From a checkpoint of a small mixture-of-experts model trained on Wikipedia.
Size: 11 layers, width 96, vocabulary 4096, 20.8M parameters.
Below are experts of layer 4 (counted from 0) of a mixture-of-experts language model. Rows are named router (the router's row for the expert) and show model dimensions 0-95. Each number is 50 + 10 x the weight over its row's rms, rounded and kept within 0 to 99.
After each expert's rows: "mostly gets" lists some tokens that are sent to it at least half of the time. This comes from a sample of Wikipedia text that the model never trained on.

# expert 117
router:48 65 34 43 47 61 57 63 51 50 49 31 46 55 46 60 51 57 55 51 71 56 36 58 54 47 51 59 43 68 53 61 60 49 38 54 64 45 61 64 37 49 46 55 65 47 44 59 43 75 59 41 36 60 54 49 55 41 49 76 43 66 61 56 62 44 51 50 53 42 32 45 43 57 25 42 39 47 43 29 59 40 53 45 66 47 52 50 43 38 49 46 53 42 63 47
mostly gets: " sh", " rec", " re", " att", " dist", " dec"

# expert 130
router:61 42 47 48 57 48 54 57 42 49 60 58 36 58 46 63 73 50 37 52 45 44 67 63 60 53 64 50 58 41 55 43 56 33 50 51 61 60 47 49 55 52 54 51 51 48 35 33 48 49 32 60 41 60 56 52 50 57 45 66 37 49 56 50 49 39 32 40 63 33 43 21 49 29 25 54 77 49 50 56 57 47 59 44 34 38 53 38 43 46 50 48 53 48 56 44
mostly gets: " class", " species", " race", " event", " title", " version"

# expert 95
router:49 57 47 31 37 63 42 44 48 37 44 39 44 59 40 60 66 40 32 42 59 60 50 41 46 42 37 41 54 59 46 38 30 49 33 60 56 52 48 45 48 55 41 51 57 39 21 64 57 48 45 40 37 46 36 45 40 35 29 64 37 54 63 41 56 48 54 38 64 55 41 49 44 51 54 49 50 62 58 43 61 43 45 54 58 57 46 37 57 53 53 56 49 59 38 76
mostly gets: " \"", "(s", "[", " “", " (\"", "("

# expert 91
router:50 39 60 56 30 34 48 33 55 51 46 38 34 54 79 61 42 51 40 39 43 55 51 45 51 54 54 25 51 72 54 30 55 46 49 61 60 58 60 57 33 51 55 53 42 47 62 51 41 45 49 40 62 52 70 36 57 49 63 53 50 52 58 58 39 47 29 35 53 62 50 61 47 44 42 61 59 48 61 36 50 43 51 65 51 48 34 47 41 61 44 41 58 41 49 56
mostly gets: "(s", ";\n\n", "н", "–present", "р", " kg"

# expert 2
router:45 59 56 45 38 57 56 51 48 49 47 49 51 34 47 65 60 46 43 33 59 57 64 55 44 47 45 44 55 50 49 34 56 46 25 50 56 33 33 47 43 37 34 47 55 51 39 57 64 50 37 49 49 44 36 68 46 57 48 75 47 60 53 47 55 58 58 48 57 57 50 60 41 77 35 44 47 50 67 31 73 44 50 51 70 38 55 52 47 45 59 49 49 39 49 69
mostly gets: "Al", "Q", "-R", "-S", "Un", "Re"

# expert 156
router:60 52 45 75 41 59 68 25 59 27 60 55 50 52 51 40 53 33 54 29 36 53 45 44 66 59 41 38 57 53 65 55 41 44 55 57 51 70 58 44 30 51 44 43 52 69 56 49 57 51 39 58 58 59 46 45 53 57 46 56 50 45 67 62 49 46 53 67 50 47 47 31 54 49 29 54 45 56 42 54 58 48 46 49 63 39 51 35 50 41 33 44 58 48 51 44
mostly gets: " sq", " been", " again", "ently", "ready", "lier"

# expert 76
router:41 26 43 36 77 46 59 47 49 42 54 33 54 52 43 49 54 46 47 51 39 31 70 34 60 33 49 54 40 46 59 55 51 47 53 45 50 59 52 51 73 58 51 41 58 48 41 35 44 52 33 48 65 57 55 63 36 52 53 50 28 45 48 34 36 42 53 46 64 39 39 31 49 49 52 56 57 57 47 59 56 23 51 50 41 37 52 48 41 46 50 38 53 49 42 53
mostly gets: "ens", "ments", "ers", "ars", "ions", "ities"

# expert 58
router:48 46 58 33 46 55 44 52 48 42 61 40 45 47 41 61 50 55 53 53 60 52 37 58 44 58 41 44 53 42 38 52 46 30 31 39 44 36 48 60 52 37 51 53 55 49 60 63 30 58 33 55 48 60 28 51 35 51 55 64 60 41 55 17 49 44 69 50 65 63 42 49 44 56 55 34 46 51 58 35 35 55 48 67 46 32 52 42 43 56 44 47 59 46 64 61
mostly gets: " Wh", " Sa", " My", " La", " Que", " You"

# expert 27
router:65 56 38 46 34 60 55 54 50 50 47 55 60 52 52 51 44 46 58 63 41 53 65 48 37 31 44 35 56 57 47 58 58 45 45 31 31 46 40 52 44 54 43 40 58 50 57 67 39 55 38 39 58 56 54 54 33 50 61 57 58 66 46 42 57 34 35 36 60 61 20 54 40 42 47 46 34 40 50 45 43 55 44 73 51 46 50 42 51 65 38 49 43 49 73 55
mostly gets: " Me", " La", " Gre", " Ben", " Ke", " Le"

# expert 79
router:37 36 38 44 69 49 58 61 55 50 47 48 50 57 53 45 61 49 48 32 45 34 60 48 54 40 56 59 58 41 47 49 51 30 37 42 56 48 56 48 68 51 39 40 55 59 58 41 48 48 41 55 69 52 61 47 30 60 41 52 23 34 49 48 53 39 54 50 70 37 41 28 34 54 60 63 51 28 52 60 47 52 46 55 48 35 45 34 43 36 60 46 47 42 48 53
mostly gets: " people", " children", " women", " members", " students", " players"

# expert 165
router:66 26 60 52 63 40 54 71 52 47 33 44 39 56 53 56 73 57 59 57 36 26 30 65 53 52 56 55 39 42 56 40 74 50 55 51 56 50 52 33 70 49 71 58 44 51 62 50 45 39 34 56 51 61 56 56 50 57 52 45 44 39 47 37 43 36 62 53 42 56 45 45 49 53 59 41 57 51 45 48 58 37 53 56 41 39 46 36 43 60 54 48 48 41 56 45
mostly gets: "quadron", " Museum", " School", " Academy", " Institute", " Road"

# expert 62
router:68 61 58 46 39 64 53 60 63 31 45 48 59 56 60 57 44 57 48 40 49 55 74 68 54 61 41 46 61 50 53 60 47 51 44 50 42 43 36 34 61 54 54 46 47 48 30 48 47 66 56 53 47 58 51 67 50 50 46 51 53 70 56 47 49 38 52 45 45 44 27 29 53 47 34 65 63 25 59 47 53 52 41 52 49 30 59 30 55 56 52 48 42 38 46 45
mostly gets: " MPC", " JPL", "°N", " ±", " Mill", " Washington"

# expert 144
router:67 62 58 47 64 48 56 46 32 42 48 63 60 59 54 44 52 49 46 52 34 46 44 45 49 58 39 60 64 54 45 67 61 44 28 45 58 59 51 48 29 49 55 49 32 47 48 76 59 54 52 52 38 42 46 42 54 45 54 53 33 57 55 41 52 41 52 43 42 39 21 27 52 51 60 62 49 54 43 69 51 35 55 45 63 61 41 52 50 43 32 51 57 47 61 41
mostly gets: " new", " former", " public", " such", " main", " general"

# expert 166
router:54 61 50 44 52 59 42 40 43 47 51 41 63 53 59 38 53 68 49 51 60 33 60 44 44 58 59 59 55 46 48 66 45 48 53 38 51 48 58 65 43 56 45 53 70 47 58 55 36 48 35 54 37 67 49 57 64 43 34 52 45 53 57 33 62 44 43 40 59 56 26 26 41 61 30 43 59 55 59 46 71 59 44 61 56 69 52 50 66 60 32 51 48 42 56 47
mostly gets: " ne", " cons", " any", " However", " some", " Candidate"

# expert 116
router:53 45 50 31 61 45 57 37 45 45 66 61 60 27 43 50 62 41 54 40 42 81 57 44 49 55 52 74 56 40 47 40 37 35 46 51 46 42 58 55 44 56 41 50 63 58 45 54 70 67 51 40 62 58 37 55 41 55 43 35 44 55 53 55 60 39 58 50 36 64 68 46 58 64 36 44 54 39 44 51 54 38 50 29 54 63 52 46 39 45 52 53 57 46 46 44
mostly gets: " of", " between", " into", " across", " to", " from"

# expert 125
router:53 30 37 59 55 54 48 52 50 44 28 49 65 56 55 55 48 54 49 51 32 70 56 55 50 39 58 74 54 44 46 26 52 30 50 50 32 39 28 39 46 37 58 61 46 52 38 45 65 62 43 41 51 52 67 56 63 49 47 40 45 57 50 51 47 45 39 38 38 46 62 47 42 40 39 43 62 48 52 53 47 35 31 50 48 37 46 55 47 40 66 59 35 51 60 46
mostly gets: " +", " FRA", " ENG", " −", " Candidate", "BR"

# expert 15
router:51 42 49 55 23 44 50 51 39 44 59 40 45 51 42 40 30 70 55 39 53 65 50 43 38 67 54 41 56 56 65 48 57 46 67 58 45 47 59 48 60 54 45 61 47 37 51 41 75 62 46 46 63 52 43 25 50 47 63 35 37 52 56 50 59 49 63 52 43 73 51 64 54 42 59 38 41 68 48 38 57 43 46 37 46 48 44 32 46 59 49 52 43 44 50 40
mostly gets: "′", "°N", " Genus", " ±", "ylum", "{"

# expert 162
router:69 44 34 52 61 54 53 66 53 64 57 56 44 49 42 53 39 67 57 63 59 51 65 51 37 52 56 41 44 48 43 44 61 57 44 60 46 43 62 64 53 68 49 75 57 54 53 55 61 46 35 49 38 39 48 43 46 60 46 53 39 72 65 35 61 34 57 56 68 47 54 43 47 65 60 34 57 52 37 39 46 54 63 29 56 51 45 46 58 36 56 48 62 51 45 65
mostly gets: " pr", " ph", " dis", " em", " pro", " la"

# expert 87
router:52 30 41 45 48 44 47 41 52 43 44 41 47 50 35 63 46 58 40 68 56 44 54 59 46 59 49 37 49 34 45 61 54 42 45 47 34 18 50 56 52 52 67 53 28 56 65 53 24 52 39 56 58 50 47 44 39 65 55 52 44 52 52 22 47 49 57 44 39 67 45 29 48 42 51 39 42 36 54 59 40 43 52 65 51 54 49 47 40 39 40 49 44 42 54 43
mostly gets: " At", " Best", " Black", "At", " Is", " Hot"

# expert 184
router:41 53 25 34 53 49 45 55 49 60 64 74 42 52 48 62 52 68 29 47 64 68 39 42 47 47 47 58 59 53 43 41 61 71 63 47 52 47 52 53 45 54 40 67 39 37 53 54 58 58 39 37 67 60 44 54 29 56 45 47 51 58 44 36 53 43 43 51 62 65 61 50 41 57 51 55 44 52 33 60 59 31 45 62 52 56 48 64 49 49 61 49 34 44 47 45
mostly gets: "|---|---|---|---", "===", "====", "–", " "

# expert 146
router:59 62 31 51 57 42 43 70 47 46 48 65 37 41 52 51 51 51 60 51 44 54 58 67 52 35 55 51 44 56 48 45 45 44 41 41 50 34 46 56 38 49 63 54 73 58 49 61 59 56 51 47 54 39 71 64 61 57 36 58 58 62 41 51 48 38 53 58 36 52 27 26 43 53 34 43 30 55 33 59 63 60 49 57 53 46 46 39 49 34 40 47 63 48 48 64
mostly gets: " fin", " comb", " gl", " Oper", " pr", "pl"

# expert 8
router:51 40 47 65 44 47 46 47 43 53 46 55 67 59 56 41 45 48 53 38 49 56 54 47 40 50 40 59 53 41 51 37 79 54 66 45 59 51 35 41 58 57 54 71 37 51 27 43 44 76 48 36 63 52 51 62 61 51 62 43 52 51 59 45 60 51 47 35 49 30 53 40 60 35 37 46 65 49 63 35 39 44 55 46 26 57 41 52 52 51 65 47 48 46 54 42
mostly gets: "  ", " Votes", "|---|---|---|---|---|---|\n", " %", " Labour", "%"

# expert 73
router:57 61 50 52 39 55 39 62 45 47 48 59 55 62 62 60 65 30 62 37 65 68 55 53 46 36 51 42 53 72 48 42 46 49 30 42 58 45 59 53 47 55 50 72 54 43 47 55 38 67 38 42 37 55 58 68 68 52 45 64 49 67 50 30 52 44 43 39 47 38 42 36 52 58 46 56 61 42 60 31 42 45 42 40 51 45 49 54 52 63 61 63 60 49 55 59
mostly gets: " Inf", " McC", " FW", "-f", " Ref", " reb"

# expert 12
router:55 35 69 49 39 47 49 41 61 36 49 56 39 57 55 34 32 42 52 41 52 51 53 57 45 61 58 33 62 60 63 34 50 63 63 55 58 60 61 60 53 43 39 64 58 40 44 50 63 40 45 49 67 57 53 36 57 53 32 48 52 50 40 42 51 44 54 50 55 49 77 35 56 45 24 48 39 72 50 51 54 43 34 40 54 61 56 59 42 35 62 46 48 62 51 44
mostly gets: " Coordinates", "ylum", " Location", " classification", "\"\n", " Species"

# expert 141
router:48 53 60 50 50 56 55 65 43 56 65 57 53 44 29 44 52 51 62 39 45 44 36 60 36 42 46 39 52 51 38 41 57 56 46 53 49 53 35 57 33 62 70 42 54 46 45 64 40 75 45 52 42 44 48 66 55 44 62 68 54 66 52 42 49 38 46 46 51 63 50 34 56 81 61 49 39 48 51 42 46 36 71 39 55 47 43 52 37 48 55 37 55 47 69 55
mostly gets: "-l", "igh", "-st", ".C", "-f", "gr"

# expert 77
router:68 55 45 40 69 66 53 58 39 48 50 54 52 53 50 52 37 38 44 41 60 36 64 60 34 39 70 40 56 55 52 62 57 58 36 56 64 57 43 44 52 47 39 43 42 60 47 60 54 65 37 46 44 60 67 56 44 56 53 52 36 68 33 47 40 46 29 64 60 38 27 49 64 61 33 48 44 46 49 49 52 63 60 52 52 45 36 49 49 58 45 52 68 39 45 57
mostly gets: " trad", " stat", " po", " civil", " num", " aud"

# expert 75
router:61 21 48 39 62 36 64 42 48 56 58 44 37 55 37 61 53 57 52 41 39 28 40 50 51 45 48 59 65 42 50 54 60 47 54 53 42 67 50 52 59 53 52 54 54 56 43 40 55 37 52 56 61 61 66 45 50 38 50 30 44 65 42 68 52 27 56 56 47 41 36 40 53 56 43 43 56 53 33 64 57 28 58 64 38 60 48 33 47 59 60 54 56 43 47 50
mostly gets: "quadron", "nel", "ness", "antry", "ication", "ism"

# expert 186
router:74 48 44 63 47 43 44 46 32 55 58 45 40 43 50 38 56 52 52 50 57 43 67 41 50 43 47 47 51 53 74 52 64 70 52 64 48 58 56 47 50 61 54 58 52 42 29 66 47 68 32 40 75 58 54 54 29 49 41 48 54 41 46 47 52 41 51 46 57 67 57 29 45 43 34 30 42 57 62 50 39 41 55 55 54 44 43 38 46 47 64 59 45 49 51 49
mostly gets: "[", "ía", "pec", " [", " “", " comple"

# expert 39
router:61 48 51 35 63 43 53 59 55 29 51 70 40 50 43 65 53 57 65 45 34 44 66 64 45 47 52 37 46 30 70 50 59 53 60 41 46 50 47 53 51 56 56 49 51 52 60 37 46 46 48 45 52 60 74 59 54 47 46 42 52 58 36 63 40 39 51 64 32 42 40 24 63 34 29 49 52 54 53 51 47 50 41 55 33 40 60 38 62 45 56 51 51 43 40 41
mostly gets: " York", " Center", "ford", "achus", " Hall", " Hill"

# expert 169
router:43 49 45 55 42 38 55 52 63 61 34 48 53 49 46 47 57 49 59 42 49 63 61 33 28 52 44 64 57 32 41 57 45 52 61 39 51 52 46 53 30 52 53 48 39 48 46 47 50 52 41 46 60 62 42 49 82 50 53 73 37 66 51 31 40 46 54 43 57 48 59 71 50 46 35 55 61 43 61 37 34 33 52 34 56 61 54 68 48 51 40 43 47 52 59 43
mostly gets: " Labour", " |", "}", ";", " Preceded", " Independent"

# expert 65
router:36 51 62 35 56 51 58 58 55 49 44 42 42 48 50 62 61 41 48 56 53 62 71 59 46 38 50 40 61 52 60 31 62 36 30 40 58 22 47 54 51 53 47 44 60 44 45 59 51 55 55 50 46 54 48 56 50 56 55 63 33 47 58 58 40 37 50 33 33 56 43 57 32 73 53 46 43 51 46 49 57 67 48 56 55 26 64 43 48 55 42 56 66 49 62 32
mostly gets: "-S", "-F", "-M", "W", "-D", "-H"

# expert 10
router:49 48 50 51 43 41 43 32 69 43 36 53 44 44 60 43 59 49 48 42 71 69 53 42 57 50 47 54 45 48 60 57 47 36 60 69 36 65 59 59 31 58 35 46 66 49 42 38 54 46 51 48 73 55 47 53 47 49 45 41 61 53 45 37 33 42 65 41 63 65 49 46 38 39 27 42 35 40 52 63 55 32 28 46 57 47 43 55 56 53 48 51 47 46 45 47
mostly gets: " while", "″E", "°W", " After", "°E", "===\n"

# expert 3
router:45 56 56 61 30 63 50 48 48 55 38 50 71 60 50 55 40 56 51 60 77 72 63 29 49 48 58 56 65 58 46 46 58 48 43 41 37 41 36 42 43 49 55 66 68 39 39 47 48 49 41 48 39 59 50 51 66 54 58 49 53 60 50 64 58 54 55 46 55 47 50 75 38 47 36 55 75 32 50 48 52 32 47 59 49 41 44 45 41 57 44 65 57 48 47 44
mostly gets: " FW", " —;", " MF", "--", "/A", " DF"

# expert 64
router:68 61 47 58 39 56 46 46 58 46 47 46 67 67 49 61 53 62 46 36 51 52 59 54 56 43 59 58 57 61 39 35 21 41 62 50 35 58 33 40 50 74 51 51 45 35 58 41 55 54 44 50 54 57 53 43 48 44 37 38 52 62 44 62 60 40 49 44 55 44 56 37 33 43 32 58 49 47 61 27 51 30 51 67 45 40 48 39 51 50 31 53 54 39 51 52
mostly gets: " two", " one", "ree", " Two", " four", " three"

# expert 51
router:42 51 44 36 66 51 52 50 55 63 68 45 43 55 46 47 49 66 69 40 58 40 44 44 71 55 42 67 56 56 52 50 70 49 48 32 48 56 58 59 52 50 64 23 57 57 43 51 61 59 32 43 39 59 47 57 39 47 35 50 44 64 51 38 31 41 51 43 54 63 35 50 34 36 53 35 36 51 58 41 59 56 56 40 57 60 40 50 41 51 40 43 35 49 56 62
mostly gets: " and", " or", " but", " &", " than", " know"

# expert 81
router:51 34 54 35 21 42 56 55 51 47 52 66 44 39 47 61 40 49 50 47 62 51 55 38 40 42 49 49 46 58 61 53 71 55 63 46 40 38 68 46 60 46 48 64 57 47 49 56 52 56 40 42 45 44 49 49 42 48 47 58 44 66 47 49 65 35 44 53 69 44 64 58 44 51 29 38 60 50 39 40 45 35 55 76 50 29 55 43 54 47 48 46 70 33 46 36
mostly gets: ".\n", "\"\n", ")\n", " Mah", "'\n", ").\n"

# expert 160
router:53 56 50 57 34 54 29 40 59 21 49 69 33 40 50 40 28 65 46 50 58 61 50 44 40 69 56 35 54 60 55 63 52 62 57 58 54 50 58 62 43 39 39 50 49 51 45 48 52 51 48 33 54 53 60 44 55 60 54 60 46 55 38 48 41 49 44 45 61 55 51 54 59 46 50 46 44 64 43 46 44 33 30 55 68 34 53 58 51 60 49 46 33 65 62 68
mostly gets: " Succeeded", " Preceded", " Coordinates", " Died", " Occup", " Born"

# expert 47
router:43 50 46 47 42 54 66 58 53 68 60 42 42 47 47 65 62 40 53 58 57 77 60 38 54 42 53 37 46 53 50 41 61 38 46 45 42 69 45 41 53 44 47 59 48 61 54 59 65 68 39 37 64 54 42 45 38 49 54 56 44 52 42 61 44 42 39 79 46 48 64 29 51 65 43 41 41 67 37 58 53 35 61 55 43 45 41 46 45 35 48 50 59 38 60 45
mostly gets: "–", "_", "-t", "(", "/", "−"

# expert 154
router:63 52 30 50 56 49 63 59 41 62 41 48 57 60 67 36 47 69 46 45 54 36 56 47 43 40 62 52 60 51 55 49 59 61 30 42 45 39 48 41 50 59 46 55 49 45 23 59 36 72 41 49 51 56 58 43 38 37 60 54 53 57 46 56 57 44 54 59 63 38 31 51 42 53 42 50 56 38 53 44 51 44 54 37 27 40 34 46 43 40 41 71 61 41 47 64
mostly gets: " resp", " tre", " ann", " sq", " belie", " recogn"

# expert 20
router:65 64 62 56 72 44 62 54 44 51 47 43 39 66 47 45 48 56 31 66 38 49 52 53 45 63 48 51 56 37 43 73 57 43 46 47 73 52 45 50 54 54 48 53 63 49 46 55 69 57 35 50 55 58 51 63 58 60 54 41 59 63 54 49 29 37 49 49 57 40 28 39 60 38 25 41 67 50 42 39 60 40 50 49 41 61 52 47 57 47 46 48 49 62 61 43
mostly gets: " histor", " Historic", " largest", " example", " original", " total"

# expert 74
router:52 35 38 49 49 43 41 48 54 63 66 41 69 61 49 46 40 76 65 64 55 38 58 52 54 49 47 67 59 44 62 59 57 57 52 32 32 54 42 58 49 71 48 44 52 66 45 66 47 64 36 49 46 64 50 58 51 39 42 52 58 42 53 46 55 40 52 51 50 67 49 48 49 47 58 27 51 54 48 44 46 21 61 44 57 47 44 50 56 59 57 50 33 34 63 58
mostly gets: " &", " and", " or", "isc", " disc", "que"

# expert 66
router:59 45 47 41 50 55 60 62 45 35 55 32 54 49 57 34 58 42 64 38 67 57 40 49 52 39 53 64 43 39 59 41 65 43 45 47 55 36 62 40 68 48 42 39 63 69 27 61 45 42 55 37 38 63 47 40 59 47 47 41 59 62 61 31 41 49 52 49 46 55 43 37 51 35 36 45 44 38 52 55 47 59 52 32 53 66 55 53 50 27 43 45 40 57 47 39
mostly gets: " which", " where", " than", " who", " because", " what"

# expert 131
router:59 53 46 51 56 60 59 62 65 47 45 45 46 58 45 58 50 46 55 59 77 67 50 41 52 57 46 50 57 38 59 45 71 36 40 55 56 47 62 62 58 60 46 70 54 57 55 62 55 61 37 52 46 45 52 42 55 59 35 59 45 60 64 26 61 38 56 55 41 56 31 50 49 47 45 44 26 58 44 54 55 70 49 53 41 31 52 45 41 53 50 32 65 48 49 69
mostly gets: " int", " fe", " Int", " fre", " expl", " whe"

# expert 48
router:66 56 48 60 47 62 51 59 53 43 40 60 51 48 55 64 38 45 31 50 64 66 60 49 51 51 50 64 59 59 54 41 34 46 66 41 59 63 31 48 43 39 58 55 56 43 38 52 50 54 62 56 40 54 40 33 55 51 50 42 29 43 46 44 56 75 46 49 42 41 67 48 45 59 57 40 40 46 56 51 49 17 41 45 46 43 38 31 40 56 48 58 30 56 53 49
mostly gets: " −", " +", " —;", " ", "/a", " Ret"

# expert 102
router:61 48 45 44 59 50 51 50 31 60 48 58 50 53 45 51 48 49 48 28 48 34 58 43 52 74 42 59 56 55 55 45 56 45 49 26 49 51 51 41 54 50 56 38 60 50 43 46 47 58 32 56 39 57 48 39 30 47 51 42 42 60 54 42 44 39 56 42 66 35 33 37 42 68 30 54 54 29 45 47 63 34 47 51 67 35 46 22 46 41 46 53 40 44 58 41
mostly gets: " JPL", " Votes", " know", " ±%", " %", " Goals"

# expert 43
router:52 50 52 39 45 57 44 48 35 66 48 46 65 72 66 50 58 56 53 45 51 42 40 41 49 61 48 65 57 54 52 46 29 35 57 44 44 46 50 63 54 75 46 29 67 40 44 60 46 56 41 49 36 43 51 53 48 45 30 69 51 44 41 56 42 38 61 44 51 49 29 44 46 38 54 37 40 48 67 55 44 32 49 38 55 62 51 49 64 41 43 49 36 40 57 58
mostly gets: " which", " However", " and", " These", " where", " They"

# expert 189
router:54 53 50 40 36 52 38 67 50 61 33 54 72 48 65 55 54 49 30 55 71 39 62 51 44 37 43 44 58 49 49 46 61 48 68 37 37 48 43 62 49 50 52 59 56 44 53 46 38 72 55 55 37 50 38 43 59 44 65 57 49 54 59 42 58 53 65 47 46 57 53 48 46 44 28 44 43 48 47 53 47 59 49 74 38 37 59 40 60 52 63 50 53 19 53 48
mostly gets: " Ari", ".C", " Ok", " Jr", "/A", "esse"

# expert 36
router:54 41 47 65 45 48 59 45 57 54 69 64 45 48 59 53 56 43 50 52 59 38 57 45 35 43 49 51 49 39 48 51 69 45 54 49 50 41 49 46 32 53 32 50 48 58 50 45 74 63 43 58 59 51 47 52 46 54 48 55 49 55 60 41 76 45 33 51 41 61 42 22 45 67 42 47 30 60 46 45 47 39 59 35 35 34 42 36 59 53 40 48 76 51 35 50
mostly gets: " dem", " ab", " comb", " du", " pred", "-b"

# expert 80
router:68 40 60 57 51 42 22 53 57 52 46 69 52 57 58 51 46 44 55 41 44 43 60 63 30 62 52 48 64 53 49 42 55 46 65 45 28 71 33 43 63 51 38 48 50 47 37 47 58 38 56 43 52 60 50 60 61 73 59 43 59 70 36 55 53 35 44 49 46 49 69 61 47 31 50 54 60 60 58 46 45 55 43 55 37 41 50 63 46 44 59 52 56 55 45 43
mostly gets: "ah", "au", "win", "ham", "и", "е"

# expert 40
router:38 63 46 64 54 44 56 41 63 48 54 67 56 54 64 49 61 76 47 52 48 38 42 54 47 49 58 56 53 49 32 39 46 56 54 65 60 49 55 45 44 42 54 56 53 50 69 54 57 37 42 43 60 60 51 40 37 43 43 49 67 68 42 58 70 39 58 38 55 59 43 40 32 45 40 43 36 51 43 59 48 61 38 58 42 51 66 41 53 22 46 37 31 52 59 40
mostly gets: " late", " early", " mid", "sequ", " outside", " many"

# expert 147
router:55 43 63 49 60 40 51 41 36 30 45 50 32 43 45 48 51 57 52 41 27 38 53 54 57 56 51 45 55 61 47 50 61 32 55 58 54 27 68 44 62 47 39 22 59 41 43 39 67 50 40 55 60 53 60 58 45 49 55 56 46 37 37 41 44 43 36 49 66 51 64 26 43 44 61 54 54 52 64 48 37 31 36 43 56 46 45 49 53 49 45 49 53 56 65 49
mostly gets: " President", " member", " politician", " son", " members", " director"

# expert 45
router:40 47 60 43 36 52 48 40 45 62 47 50 49 31 52 54 51 43 49 50 67 54 34 41 52 53 40 54 61 41 69 50 34 52 51 48 49 51 46 67 59 54 53 42 61 57 26 52 43 41 61 54 62 58 54 41 48 51 59 53 40 45 62 25 49 52 77 54 55 50 44 41 48 72 52 50 59 66 62 59 41 53 42 41 65 51 42 36 61 42 46 41 25 42 69 53
mostly gets: "),", "\",", "the", ".,", ",", " ,"

# expert 104
router:55 38 57 55 58 62 55 37 50 47 64 62 65 49 38 36 44 65 43 43 50 60 53 72 63 58 63 59 57 54 44 51 36 35 52 53 47 22 48 52 57 37 48 43 53 54 44 50 48 41 28 50 56 54 60 53 69 69 37 51 41 55 58 56 59 40 36 44 62 62 52 46 42 55 64 40 66 67 46 51 57 66 39 49 60 68 55 43 46 47 43 45 32 56 58 51
mostly gets: " their", " his", "The", " her", " its", " this"

# expert 174
router:40 50 58 42 57 46 55 37 47 44 48 39 50 30 52 52 56 43 45 49 53 53 48 56 49 19 50 60 60 40 71 53 43 49 44 55 55 40 63 48 62 57 55 38 51 63 50 52 54 58 68 47 54 57 53 44 45 51 64 53 50 58 58 30 47 56 54 42 57 52 30 58 50 44 24 45 53 65 46 57 68 57 45 39 62 63 50 47 51 15 56 48 29 52 45 36
mostly gets: "\",", "),", ",", "ged", "though", " when"

# expert 84
router:54 52 56 52 52 58 48 52 74 43 47 55 43 58 27 53 48 55 25 51 40 57 68 61 49 49 49 50 52 41 39 49 46 51 37 62 39 51 23 50 40 46 57 50 54 48 42 39 39 55 36 60 66 58 54 55 51 60 43 28 35 48 61 55 50 43 42 45 37 59 45 42 39 75 41 46 57 38 30 50 39 55 58 53 66 58 63 48 52 35 43 32 43 54 49 57
mostly gets: "avy", "igital", " mm", "lo", " ×", " electric"

# expert 190
router:42 35 50 62 42 59 55 43 58 44 48 65 53 54 52 42 56 43 43 58 50 73 58 45 56 54 67 45 44 37 57 35 44 31 43 52 55 55 35 33 55 62 58 52 29 71 46 42 49 54 48 49 54 60 49 53 61 32 52 64 64 46 49 46 49 59 57 61 36 55 64 44 62 61 55 47 50 59 40 54 42 55 44 57 38 55 38 36 34 46 52 30 65 58 35 26
mostly gets: "_", "epend", "|---|---|\n", " vers", "|---|---|---|---|\n", "rance"

# expert 175
router:50 39 34 52 42 54 56 51 34 47 53 41 36 55 56 78 47 67 57 51 38 57 51 41 38 60 41 40 54 60 48 42 25 53 62 54 47 56 51 42 33 51 49 39 37 49 44 67 30 49 53 49 67 50 51 52 43 51 40 61 34 60 54 57 54 56 43 48 36 72 64 58 54 53 60 50 56 38 60 39 28 63 44 43 61 60 55 62 52 53 52 43 43 33 58 56
mostly gets: " ", " •", "==", " -", ")\n\n", "-"

# expert 61
router:41 35 55 58 36 45 48 59 61 41 47 57 41 35 57 70 54 68 54 49 48 47 52 56 50 46 63 45 60 39 44 28 53 51 61 46 42 47 44 55 33 50 47 45 55 58 47 66 42 72 33 47 68 59 56 54 51 61 58 58 62 57 43 47 54 47 49 45 44 52 55 46 48 50 53 32 74 63 49 53 39 56 55 59 21 36 40 46 58 62 52 57 59 37 42 26
mostly gets: "BC", "AF", "IN", "FA", "EL", "-L"

# expert 72
router:62 68 66 57 32 57 53 42 39 51 64 56 49 65 46 45 55 58 51 59 24 42 49 55 45 51 60 52 57 54 37 62 47 35 58 44 50 52 40 54 40 49 56 41 43 39 52 69 48 33 36 58 51 53 51 57 47 66 50 47 52 58 51 56 43 39 43 41 49 34 31 40 57 60 22 38 63 44 51 44 49 22 60 37 62 60 57 51 46 47 45 56 61 63 52 47
mostly gets: " first", " second", " third", " Best", " First", "ird"